Experts of a small language model.
Size: vocabulary 8192, 31.9M parameters.
Experts: 6 experts in each of 6 layers, 672 SwiGLU neurons an expert, 1 pick a token, a sigmoid router.
Training: 873M tokens, 4363 steps.
Below are experts of layer 3 (counted from 0) of a mixture-of-experts language model. Rows are named router (the router's row for the expert), gate (a neuron's input weights, with its number), up (a neuron's input weights, with its number), down (a neuron's output weights, with its number) and show model dimensions 0-255. Each number is 128 + 32 x the weight over its row's rms, rounded and kept within 0 to 255. Numbers have three digits each.
Before each expert's rows: "comes before" lists some tokens at least twice as common just after its tokens as in all text; "mostly gets" lists some tokens that are sent to it at least half of the time. This comes from a sample of Wikipedia text that the model never trained on. Tokens count by the router's weight.

# expert 5
comes before: "0", "9", " |", "8", "|", "1"
mostly gets: "%", "′", "″", " ft", " km", " million"
router:140124105066110189128086191191096088105120112094122114184177139113122119141109166104141103157110110134120111138087145163119108141177124121046051134162203158131102136114161147143111165119158124130153146084167130101129140123075118117084135095110165120097130147149101112085190104118186146153136097147110163085217115131204126144075140106144082109126112074133157177036105140118111081085165109113095147175074143144160101137101092160113133137107111091156193088166079106131108147092108137133116097094172117100104171056127072093138129158144153159122149159111140113121165145135124118112172153101133093109053209111132145112102127162153120113162145148102128173134089109161088161145148111152124116139091161178112145113208114105159104099186102038124157130116154123131101079174097169
gate2:146114150092107128067141117146110141113127134129147107096100120130150116153149136151181056150177133103146111088127166148117098093160128135109134163104088118155150191147178130122105140138124105130152166150079135114133118109165160149139111148152135087073105106115131118069173094108158146105157116135153141101079154023207138154164094136123089150125193138153142129137157161097104122109098125149063180123073124194141094102140118169131126109172132139149145177155190194129106161113120133127101074076123174150128130127131135136125161068152081165105081122118139090114122179131161103097129104043147147124094091140119162069158118132066154180093207148141144144047106057181072147119168147206147089133223167180143152091148128130132149130075112083075133104138116150143104103161165154
up2:157117147117147117159123178130141163114138094111132124157151104060142059101118162113102068131101138137107131115165053104155123079072119083097124117146143168125191105189111117110110084130092167115129103157128194154148144145128094125137077117081166126170104192091105156166084131185110178137106154146129119139128136180144170136115124190158121086092098080095143162137142130115092123137124085145120210148103122071119096129126064155127133158074141117162060055152118115181132176115103115169123136175082154122122132105137159176157071149125090115133130115203070132126126110123108207102141133112142187065151178158104130146162114122064143142167103088200144109124123120155139128124144070111134150163106131085073083089115205197161149093158132125167147085085103133169134139123085099
down2:107145139218111121104076136159105098143086125157077116143120158151126110129125110101215119143157150166101114130113145153137119138176089188137143158074177094100112137122158148082093127137063078135126136100126105123148109096082087062108144114119064082120117158116158146139074140191138089098118157119120170099105050163161177116123070134053129134127126170134133086127125148113147112100116103189072078142172074164144149082146109082118105160140108129138153112118075202113122161173130191158145154112139112110143081130124136147085123171158176107130122139126164079203143161183120118064143059198105140134103084099123098165127111110164044080157125151162137131123204142114145128144165135152178075119110129070122103125125122110117175118145150127078091172159132098162143115148147180
gate3:131140108145125112159151138098148151078132171076139081088119093145132153129145142097113162127045126142146084132121131149122132108140138107185165141102102176105141105181108132117162065175235151189109142128120035069104102115089139116117135085174112124089101144112136141105122068166120093120159131153133104086174100193126128178169197163077121119144068144114129175146139142147101117085127118165116113124138108092188106085105112150134188121181167149127092093082159131173162139225159154151085109091160105092152134141166153145101125164144168141101097119171094121111135133133139233110111145142174121164115174132193125122125089125096145140076122136144141127124122120170090110122163186101154163084184142097098191134192122098152103188120140143057133122113141130150092180145130115
up3:184126110145066156166143105167097107076135133119096151125112091137111187070155093121117122114039129161160072156142072146087141144134105101138146188095126139150035085180159108137169111165133122167101138088124093148063179124091159127152104101145141081133125106125178130084060162134131097090149125166168064112141124127048122088151130140148117073155092083058116150149087131107139092155184167119127075139137137115153106182112110055168120092214108143155110081074127167130129093120122117170125129131135120119178158128142093152170047122095127140109140093132120087129104172133097191084109122149138114088112144124160146072069138145122091138156153101151122147141094083124133177106063102145153124109164162085059154132090117093094097184154123109102127121169142117131139143116177131
down3:158149168126142126138108124137133101105029151098131129074140183105089138103140115126129112131141127122105075181162152130134143172074116125103106145184109101126112091092157042165062128180162122179073128136096122144139173116127158163087099127119063088118119093087101152166149097133131165121090125108166089165086155111153136114090202195121160042085136126185158112147126142115156098136119146143070109155109126088161119181070129144155160088123179132128110102093164126117130156135138123149088119097097176128156098112152060180169135177123104102165109101180149166103134120102115155104077164137196092198117142116125093100109135156164169106114143106166122163078162165128115129113126144078127063125083116111107131188194145121059061113197084076128161149119148142100146158131094122
gate4:140212068187101142123141190149155138106130120141151101170140079119092121108200079069133151181163156111135094179093166125135178083099150123096133098102097118125127143098126084121175152105190108160148137111121090139122116153118088111158118100124108107149121137127127067204107135084087117164045160110112152115074165169143153151109159086121138125093129122119127094106127118196150098079163146171127111172146148092129127155158137054135080094079144129121170182142124136184079090153173149081139121115135204131100112127109119126196162150110142075132083117135143181149178124103172141103141122130159105060138136104093146169157110106150142072106079086130112118160130176120095134120111158089156106118156118118164127063117043126162119099129136093136112096155075147159025168158138159
up4:121123136094131133150158123086109112153125109105115098139117125139129095101146157092133112116112087135156177121148099155104178147152204116139133152149123083159138103163071144146157168115140084082136130146138136136105119115165190083155117123114093126106124113130157129123173103139163122094171086138097122139141102106065157100170194170153117144100115113125165173087107074119088133211092148060148164096106118044166104122123227175115166101127093081106139132091133126109120167109161134178124151152075061161077108175158120160052176097157152134100208089104178118124116087148130149146158114165136126100166105052178106131061123157192104123163162063152125150097115154130185174130169125145159154129165165113133114127151093120154105119130150185161154184048164181166171125120110115
down4:147123100085159146166109166046194094136103121126172146131149140125151161106117097125179143128148131168057097160156171146136098078151064130118147191177154046169115116131111142170141138147107209111146083094181111126090121093100072120056156100116126186105160045145153119110194156141111135106127134158095129157096148158170116169135099171148153129129103171130126106134154097086214104087143132078110117118051162099073129129107115153071123190127156110113129134076073148073088112148115132097121181107142097101082150096150161141160142168136112116150129166169093165119140090171098129120112129104094047121114110119173143152111067100135153137091067154185160124089089102134100114105080201151136107158145179112137126123134171115157130109115166130137151110112137111106166164097114099
gate5:131155137167124148163124154109178153165092090127138159123163133157148164107120144157132119143102118167133169111079084123100040081153126157078112122055066122150195133134157094137128183156093113189141151117105110081146029107102133149091092216115146084168103035130160056104150134108168137090122143157137162094130084116182153155174106119082193142132141145145123095117114095111145113129152146137102125142127147156099144138148158112101105107167101096132081105122139189150103113124162122085092083131132104144134113172138162106123155133077133150035171094055091143138123119091147125163168136101118038151137114110143103185133140066133099128139149162130078127123155105170137161097185159124113113189150103118164161134091141139173168167111098145065096066168115147119164139173106123
up5:148169158162086074180125143171110183147149070163106137172127137099141150161163126068164146188112126133143120143095174152123093173139083117150067098117126127098104102143173102085121126142144164140189087076105157109056159137143159182180152117131141118096167153136097103130092117112162146109119115103141154101149102162103156168125092169127101119057133096121173097162113111141180145131147082112085146134104086159143048119186167124143162143105153146142126114090152149115092155152191178134095137113113169177124103135108039143097134104163154177125127121147077121148157126133143103101164146103111130111135055119120121126142144059149152060147137058185143147134153110129109147168119191124115149153114151110113153182085105109120128098155077044149167077140085115204179189099059109
down5:137137102146168146118159116072081137151123121101102068137117132094130136095130118168171149101134117108048095101137075130140107135159121073141121148103137116074101132137093127110147134130200136024124116123093120133060095175195161092092150116146210071138106155146201115171144170116055174117129153094143089107125091110091128146175082173112155095172081160141165117149160157100137147117076137121128149106137110139171114112179066115106141096104113163109147074164124127129103100120125099117105167165130071076170169154114116220116157194136130114172115115153163069098096115109118139103175178108124132157122128136095199097142094091159142124095194104177096121105109130088172195116125106177131143140081122089088130146066104113125094113175146109118117138083124099065168131110147155
gate6:081079176122144131150095114120199149151124120139074107194177142056115109159103150072052069161156129145176184091137098112120133095141106143141129118116130135142090164116122088065113188140141146193153111112151116154103104089159130107137146124144078136150131150067148157088109142132147127076141143154168122034103078099138176113131152167076117114122166136154138173143143162070178192125129150155067138084100147139145097100097117089140163133169090157159147159156097176115168183157161106117170096100089163116148118105134152135125131159141169169085162131126151097069129100143160091117098061075160152107103112159153081127094155131181123178118117136121141118166148142143062116100191136108095147158115116089107041133136152127176189177145041128145130112133171173120120144109142108
up6:146139127191127172113144133145070087189146174132106160110104110098080162042163157149166148081029086134153100110152128109098115127105209137168136113105176101116067155164112123141162117109096106112106161098086126094111175086087144124185157155097077180127117129172158148118122116190147157123101107123187105190066093144104163141127175119134043080200116157108159088114109173096137115150136193112173116159124137103089057167121114171119149110118102166189147133134161152113125084133144151079124120115161108133092186126139091119118097132138153121115090077089125155134106143129117122141121139155168117128150193091132069075128108142094093147152078188091150129169106113125155151130105080109131162112138178151153097191124125178167128150156106197140141108084165093132137170110128124
down6:069050046111110152105188117179078126112138141088131121102136103111101158114118127120122139107119132116143108143100168094169152120150175175103131146083183093076133128114153133164143178135111199141171158130073147138118098088094140119143108108201112084177063117164086133141191095084073135165171115118143102126137110092150132181138182134099112133175156146185155147119119165136151148123129138045098153155065137110092092113098127129120086184154094131160145097133155135117085145147140141077122053080178099146139190139176091125107166106119092156071156130152182119094092132153119158130134079113164115123122112129215104102102141133165160197080133135142124106132105087153106180127131117164115118169069163135085093125205101099140101142203099096114133152158167114168110119172106115

# expert 0
comes before: " of", " the", " in", " to", " a", " for"
mostly gets: " been", " be", " him", " returned", " government", " national"
router:188152112093235181090052200140052108168159133137130109124158100088176078117154101116124132163077135120081109099117127165090126173107155139070114111111113119184150098098114110149142107172137133088093132106132122136209179155122114125196121093098138138117146111163118106123161136105083200089142108112120117166142123128117129135077153132154125178070104123151111157127065164129137162133147107098146094098093142129101115115112126167110084093128123162153133109148148096093173165127148122136126195107171179092110164069157104110130095116127129101153121174052135107119156163133152127154199102109103172163154198163082113105152166152147160122175115148114104107105175135082155192081133088150131106147105145096096094140134110103113122097143158184111096126184190149098130128224128188
gate2:173143128103111083124124123130166130105140105137158115139118107156104104056080065113187104174087182153094078131147171224131200086115086138154063183050091108100109166109145152168101119086128115166083141105133133078167164169090097119114152170173176102104169132134147143138163073108108141099120108127139096082107142117091112149147154104114079187145176115121104149176157097183166198119097147142097131129157108085119132177074069131141120144178106178170137141089161144171105127123154176124124125125152095169082154137145036126122122127089147169132132119101121107190102118159141145143094113161101117107122130101123132114112147153144150149094131134193109152114104127165161115115156088134138103152112151168084089159081095140090096140183095200163144126120130144165120210205169139
up2:107150125128143212146102147054141114046152199113116132157107124164145130072102097173095156129120063129077144161114122131128135135139141118173120179109100082124164133123109117142134144138135129108188110100177157198150114187156113101159086126074085125097123095142111148083112111152158142099164172148126140176082096099141168147125170131118151205123184129143144139187083100113129112136096127095090136126101113157089176092140155157166146156184108034098111086128115145185176199149142148124118093092090099147131169109158158167144149149127097096130104140140168101076110102134153093127110118112173137164097131177180113186177162086124096168120139145168136161144133148111131118140139141133116075182118164099108140086143160078180110117153119048137112082163177134190105077088055166
down2:154161140102134125127170143125097102168106133147051094099157154097127138123192085109136138126163130124067070166164102161110162100148135164106106175101120116061129146119119099176133140142108122072121105080179128133146088090190164113144134138131167141183071133136086187108118085125102046115149143089170114122145115159104102103076158167146106165084150128089179110101079165114143196077150155111087106102110133107103161134126174094215111090074122130120099087142125100090204160154125115089141090154112134198153124110154131108073107115096085101176140181083145116135120136101161174158090098154141138109156103125136167092070164090118118149142114135154149144181153090140137083147140183180134143107184107163104113139097140120069137208205095046115118097126149111122147118119143089
gate3:114111170146149159109087108096080120148144190132119052118066144115157213095149149185105110112060169171157133114161050175168109113099111109150131097151167148098079071098143125077130104136127117177085079125185098082152133119096088086176111112122151118160132147144092114104155107163099156132113122144138087122127106195174086101136107083142164098132129187160185223139098137173127169133144123112142173149145141126113111151154069153136124094155075163136119163181130087108109134160095125120133131146112082178170150074115122144107101051133057143053097171141167139122145173135105114171117141131080115164118147145165145159116136105145110111146140160153096149098107134122112117077098163147189156091157142163142116163116198171134160179116163142118136130094046111138137127170101074
up3:193075121071111108160126144094116110105133090125131192107127166096092179154174120086105125086109177115161137153149129183154175108124103123167114142151137144122083157168115164119137100085101108156137110148133095118071121157115132083083140144105109117165071116151088087108182076143102122153172084163123097157116140133134152169091146137174133137092136199134173116165096111103147111153145101187107127082169140156132228168125097084176155161082091172126092174112129126156120124042136127151112133131123114108100129155147105106146097087126138118112123127131100145160234097125125227126194132130090188160103140129108083155110122098144143140117128077097149089211123142106190167111157178113101062073137087133215118095136151130096132141129141121144159096150073120136154138084170156
down3:176133104093160163114092130121146104179162118116174115040135133114066201154102106145135132102157153124159084144129152176172114145095164079135151201134133118185139145172156134148173125150119090200096168157101090154127120126131125083124120136121107146125115116163106109136149045140211126129135154120166129123112192153126154178107051104145085136158165118114131129158111133107114120104140092112098097121137091150129180078120134160083178056159072103119070115143091162090157135079136168057106099127107148101115164158056165107092121112125137133144175110151085133105123069117115159135104117136078161071133158119160168142059116116136153083087135116173132181132173150154082146152176086132076119166127128094171128191156118127140147134167059079097160188101181164118167143148098114
gate4:092147116141166078129097063136138120145135148174143163096175109129097128101159124139133126087125170151112115088170164123160154096213121157128174061209167106135127140088112192141104166120095127110123147136151133162152109169144121089115145131140139106100146148153105097091150083133135163108101084128159135108072095165118074123132143150093135087137156156148139136156135140144149210159135114097139149124099200118145157097094150079143155117119127151139091154131138122167053142119152056131163109184134049103158138125119173102155129078121176115136084146148152204097107206157190152112148200199106180148147187144115130208214115134102094120149189149117169104110096146142129102101137140145089149164085122115134112192087124161107139149157153091151155086120203167094134124134176111
up4:115116117160133118107142114176142120140106147174105042106131181104184142178139108103146133150115164161177152160085084153124170127161124100132109119143159085099128130084100193113091073087120093157066096158088134128174150061122093179119122130097121159164152114129122167187172125107115139138109101100095083103105147147231151088125098091131064103127145123158088117117153108116135095122159114130135090033123119166204151098071100114154130121077121134109129065116173146120143135128124153090096148125127159159130118131132158167158141105121141097156099139129164067190120064136073101134145073092149101123131119125215100144102095095112141132084053142133100097165173083084088150068106151134175101163187084159114147090126100117180157122086112157093122110111064106082136125140107180
down4:098138190154137176104109136102080114176174133165131169122158125095126115082103195115048125123122151114103110128198095102107155127099145109097163113144158133130108149116144178160140187163085152109128107113143156109117149155071165104107090175124129069142149135115136159140106060127171138126134152097108087131153137110146118162132099174103189081146150172112128079209119082118093170107097097138150164134144092149089073104141180087154127068186150077149115168154166135123105105136158076116143092133082058119152108161140084125131096130153131157182122091175172181174135093184184216078164131148130125136194124123130099114088133115144065151141085153124167108141157177146091164116145133150108110097137143120142194135162117089113122172168130105104233150139089068138123107138106154
gate5:065134124179130122121144103111097098127153130139108190081107135042147050161102089090159099143140109137082086110135145140112127059144173115168121192040162161187159132146149149102165056093109086112124133139182129129148081078109111187131127151141128157117131170176103134121142111138164127147181125148148146141100144119103128107108057122189066126174095093120077192119121188112126172160149131136173176135154105103179106134105100118125131128099141140129128125166152129135159143078099174102120127103138144148145156177138179097161124111113186157111081080134182170113136127140159115100148124174100123142122137149119125101071197127172089082165151150173131090119148076108099119120182168090086140120146156115138149165129193104111114184120143105109108110128119187058075201141200143
up5:130145091122141132119156141145177145110132107132148114178147142167123194104112109193118117126134136130135174168120125117123155192128170122081121144203094079058123148143099129144069177174167140098151136137087110115153135186138113127129117091140119085173088072084165151081145145119083087081122155129143126100184143079157110177115111094088156113112131131137162097133132128136145051084139134116054070131068202151151105116150136130099142160115103098156143089070104126157117170154141135173191102143072183141162136078105088120123140176171101123125173159143103115151103085108120141171200165124122147115184057100147125109140111180057144157114116129137115174136123179146153118128121054123122117159125074148156120109152065162151158082137100110159104140088164058176156040124085112
down5:090138136112160105108179120166150108167180140126137139113148114152119166170141143191096098068165100179086109123080108133100127163088161122157109123182043148152054175064153120175110154126188146175112182109071147137142142193159094134174156161114123169209115146161159148161150128098146110080137160159115106107179134076160048104079098096080099128153097141155135131138090075122180165093147154116134126126126139106129103110132127064106111140100086129113144095104124131096087103165114139123106131075110111186175194135121149134092104113113125115165121152116118112143137148120172076139098123074071129104109109179126142150152099107041117200130157120089110165090140094105195198099114118100125151078192147139124121126128153149181152110102074124176109158129083129153165077102139144
gate6:102147135161111117119152171119105148107159124066132189125133152098122140197153169095155111125111165106105146119109099092173159134117167138188069174121065147066151148078125086144141137151092156157081135126167160072143114122113086125135129112133135137090109112175112130174140134086124142130120115174195109134097147166162159173110121144150180095154101086125096098106101137135149109127164151125102125176115215101089127170146115132220134120108109120100176170141163131099135133112155142191116093125147027131145166151161085139139130109135090151065127149099085098161149163155100130176162141112087102101142146134135150047100136112132035110145135037132086116139146093145127095193147148123102091055131086167147132194175088120207193132102088136078151094113154118128167124133142112
up6:091151091125151135145122135128099188146118164117134056099100089108144136138111148128124157110171184118125068139117114147116087130090108133084126140110105114135101145156110088163153127144145150142153170119105115069075137138183152148116132154108173148142108119082175207148141154119157182159149137125162172104116215123130137107100131139058200175058168170103136105162113121125084138026105114149132074094099143139120129084193108134085169168089218173129125114164124131112146145113098098151135173185135098127132184131109091075136101108149121103185121152140106151059137102071142132160134121097125156116111151111095163147164080128079138168126085101121148120102137141083175139066099104120143167118120132090122098124111180121109070145237155116212134113109192091137088141129119162
down6:115131144125131125136107144090152106142113092162140167160102146129091091165129119143105111133102139081196144124121119109175166093135159160112122071109118177048097154147130127092158108111104150134160117086136150128068124117058116058121125131146160159083117051043125146146106199132119135148160153117158155219138076108188116086136117178136130122134079084119163141097069109159153140120128153117136090103161147130136124135141138158122134108070133113205053149113154141160065081113153078154122138122113145161128101096153117098191076112151081123157125120155146133113112113108136138145076216106136158157120085187137221161084124195135124096150110155139156099165152111139080123132116120150170161078142199137135195085157197150121086124112151128090156124133166138130156097057109172

# expert 1
comes before: "\n", "-", "==", "ed", "The", "ing"
mostly gets: "==", " ==", "ation", "===", "tion", "===="
router:077063121115091074215167082116186162152111118144108107100061103169098151149115167129093119155197090144103103139166074111142123111150102111171143136116101124140127098106141132087129112138169121132156089113129099102131087137138154082150154170194156166153149163090117113153099111160144165112099153129136130117083144111090089099130117140140158015122103187132065139172162044178131093125114106123103166147132097105158185168080079123128140136139183098079065170123131109142090157176099116105077167107150125102154083146090180166128143148160102144077136130133114140143161108121084147155074149143163092139082115098113066152152113127106171140131134133137128072117087087146125107161095167119072102134192162138146132108088193155085150161097111079154146151100114188172133123048136121
gate2:160065108107125168134170137070123113091129090106126093085100135148114146117119121091105123177144109126133093157134092142043162068137147147119154133133177073129068134100118119106135113157149098086126124101108100146154126147157126141154153104139116182102195124140106096148124167110119130113134117164145115173096152132082120102134163069175127170076149174162097088137193030166134105068131137141124161132148088091090126095056123099167126100107147180051077107140116154168096133137188208136102115161100122185121106140167120152095093093172191101090114199043129145147092119172134212124135173110127132105106136144087138156115086139133125122111110156156167149145182135160110121142123149113127087099127098182103156137086127108167121159099102072164061091111119145130177134146169205
up2:186190127159133159159097124154097169106169117125135136152104146114104135066143110117220138107125131118149166139140139182134144157134119101145140089111079128099143131065080169118075124113110111074118098131205121084132135092153124110125140157094161124185089151141163170163107095110086116117118087111101130091160135113146033130118067162120045124126116076126171158141140137101117176133093151153198099173131151116134115131181157145099131112092126110153161136131127178126170140149112109038111105129178085128109112055138123109168190125078127094135123104172129180071180164128128171133144127134126122128136126109132094149092119098137127160177016114198124180090132112126141113135125121080199108100100161150113141132188098161107078098097092086149116085136121112075112155138043108
down2:125127175161168099085064109111048211124112084122108145109128140114133158142099122137152148167141152173127070132167154115129099173123118120134113131016127103172162192146160164149091129136154098226111090105125122148149142120156143152143130105149127145125100156094123161167135179092175165171185116176136111120145106166104153145137138103145093149104151092124069127152255117143147122111137157157159133123071139157137128112095083174121112166109137127153092142137153087103143137136082139140102099109177166101170120143102161114146111119085174073111169125194156092181135193147145120134084074181146153104106099052126122141089122114092153104091080136122094146139154171075088153110093110150158149126178100136124102163074209146134090082154103131147083150091137104128157114116133120
gate3:119080113137114140173130125135109147110137121188153088139137146125051126151145155126091135188075127224122099157136209109141077110052111123133148145087101068112165105148141119151149061103181133070185163150105135106152138093136097154096133142110114052134172151115132133163096155109134162103150115199140188115084059125089101158120133119124165106137160113118120097147161147178049151121106166131089097120190197108148111137081146086088133150126108139146126148123184142143120119165172171137105117074072090164107103168093107168152130150112151043208101163153193150097116107097143121173137083161094132086109083137123148094107140133109120140119120115080149176103095138107151093155072110130116113120088168198107139121149080113106145095190082142152152131106097125149138130102175146
up3:143105164118154112098137130098151119120115129142083100159044108172151119158157138136160158066127057132053137145156177140114158079187095150137051104162149084152098095151172130139126131151088159087109066111120117124100121190104093128060150122112148165084105096148139129127147143144145126102062130116139112115130120165127192156095162102069168177153075118097120121138144115097154086104137135104137136150119090151129090114118109122151060137179122105168112144146074113152187123060159132086131157143110156081155132098140124131190110065097089188052154111127127115076090142158122142178117149066189171121138167072106157148144135102119139146143139029168145148161175155109126126165155122158097154119152165126143153113120177110106061133091144127144080069127188123185192118128103100
down3:088148107162115129101104083139046106103180049096191107091077122123092163124070124153140165121117150163162123109162148115203187123123067156076114112125136120087189139137111165100064168103093104096144149205158118097108184094102115117139145095144137130102161116070147082075148128135055162244130107126123136155105114178120164120147117119098096153156138152112124195137104114084071141079173124109113157089085154095089081171104191143105155157114218139145117078119098088094135138165117132161105186110093131164102180156115111159142070138136130130113139108148159137105132182141124102115121155049147135171108171070085090169138110122142138158121097088104138104101146139123136131117097117152152098120097106166126115111109119081100169140139086114139152126120159138065137130109106166
gate4:142070117133108090132139204153107121104123103181129071103102114105056138113130120118113171136140128186142156066137154161153126139111144195154160157121171141168100168077141111104100136163156142156108117144160155101164157152105121114076129149137026166081102148116097103110096118185201110067064105081146105144116102108101065129147132156079109123079071111102142127070134127115070097109050162171145107114135125166075111122112050170142175114128115110134125171162145174095100128114141130126188172139127159131134097148152132121127098130130115062152110091067112124152113073113150145127135114160098125100137148120118101106154124116151116066171138141064102114120145083111088140186105162139104104101136170109096162099108223148099110060105166124135136096145160150207129135177081179
up4:115024074075166137126118123137092104126127123090070122072151149138072125112117146170129079179095145134093122169096098105084180117060133125124057122165162124141124144126135117118183121118130147109126148209197096136163151127136176185119164124114126116109165102120145141164136091122133197093112137176157120112102093181099163124137092085086179093157107120094163149129082139131128115094130092135172104125199124119143153162149137143103117129139111168173136153181147187152163156148179115151159152179156143097078091113132155163176103109053163141120154151161109207118082130165125125082104102167115082133164136133178166118133127128106088146170101182142148164173164173088158119163085120162157111154107096083113167085143158048144217123175126159162172133126149123105100139133111112
down4:132123131087127110094146154099117111128155126126168084081152155138106111109155111116144140129087149118176144091163112101099152191142189146110157105110186129095111152132161155108139120063117103143110145150113093186109118130165147147134142142127104076173150071148172096098117110116168109134133171150101091108110153099072117133197139142074097144125083105091155191063114171154123178147142183142124099122133155097176156183175134095118150081086125120134156128183110135154106137127144055150134131181138136133142161152132055103136062088146174182183137147146139152099080150147154149120132127143050087099152186198116187106121127168104115115118160120093103052196166115117125123162062112196171121117118065200140140142102176130106175053125122114141159174153078122132131172177122070
gate5:155091124187108111145073178143124133139143116058156130096109125146110157141162148146142092127119073116125132112095083085149102142159137125129078191143107174106136152139109099191095120069100095074119164182152104105059094163126188095160112097121188164154129117122164107159087119160091149133110139151118097079138122085065101107176140106023170105158124100146126132165123127173205134088119167142134050114110166128150138104138125164139095114139086152131110158057139159112074227088175149076180164156150091075176168160059129153079144117112126138142142172163153112095194105133157148153123097124113126106155108119113102139116131080129168140127091132087154138153127121110158151124202096133113071123145124123099101142066147167092127186164140136174169168123103086129146139159146138
up5:097103138092164110160144068104137063155105093148082148106082165058069129144159148087158137135135124060170134092135204121121099160079138112136056150124115168168156139166127106171168116165150094130102119112134115084125133078122100180142105141131085058175083219137145115155117139156107102131099076169097114146140191169099187153115137137101120159064150116172110182154075130162155155102122107088140142103079125137161138136146126164149141115163157070143098140179151131165104102129175162134142170109051109132112157137118123156158129100092155101170143106137155104102136161102141160100083109156186160097099113127098137113140104084196154130187152164177137108148159117044098136074190092123110149102125140141113139193160149070136090125150149157132164148212103122148163103122102122
down5:165083138088158167108123106171140064124082173118098123071140129103122094110102090105148080124131109143135097111107150138133130105129119096167103149149143127125131151127161103158146166104120129143055167164091143152221111088139112114151142084131129147103120103169079110167070112194131089113173098132112143176122114134157073193138123091114098163108143107105052135103125092139105235088131177132125155076086081147042148151162149162141097163147146182151105079075107124149105061177126109058132163107146086161105101093152132080155116085111132135169196164205128137123081150107111136154138139170073107115137070120082157136120093131142127150135120108121094112101115136133145187165111119039147153121136116088087158131148118131080089147142086124150142086134106128182183118131158062
gate6:158099160165155100182138124182114149070147163136072105109121151203088089141185121185099109126152159138102114086148122107149088118125140133096121154125185152104106119127095075127116140124115109117144133104158092122170181063162046179131116177123084145078156082104092106095087168119152136106106193138140099087171120103126098117100181139130137155136115101089108148167132058133156141057098116094147131111141136095146163104131127073099099184139102208132088151097139113148146146155088107147069095080117202119087077170149139175158100185068111142151096120133127185142181125115141156142123120192104117116113138125128138170155107140147140101106151172134163142042115176168129100081085145162099145084089181112186158100169097119118162131075107184134124074137072165139108127096118102
up6:115130107141086187104102156102083164081107107133128144131111056078177141131080116058135101128154108133123152122118158130067092088082127129101129119086122182089114116166207121101126106124110113089086120119166135137157141168151174061096107113169122123132078178122072183102080050083147122128122094094092123133123141163084122145115082123092103136116124112120140094124133172177100070164131073105096137143112102144177144169116111179126144112202163026108156123100156112086155107113117120088174132126111165113179209099117131087116116110170137070106129132151159118136114131125097162075149169029154134141173120102059117099134118166134108154160118155159069152162115085078132115129155132109126086160106165132152125152110077100104147086145164098056128181147174130083162144166121136
down6:185159138094075136192095154125127111148118121126164105070109126125125140092113099155150110090032159120141090106041099125140092176091134146112160108136130100125117140132178101129113103125070136112136160143123160172180080094159161139140169088168144123185112142145120128030125125123107132077141119097149112087150154108121061170099146081137134095119110093196141076140126166133120180086146138159128201106149141107157086100156115173083144098116175128120160117178085093154139155084118143180142128138115188148092120114134145126153163169129122133124099154112185153078154123159134128137128104096172167116091074140138090116042176158165132141144093126146045160154126131060126128108224114134147078089157155115084150114096118160108135052156132116107151180097119084104130166172179118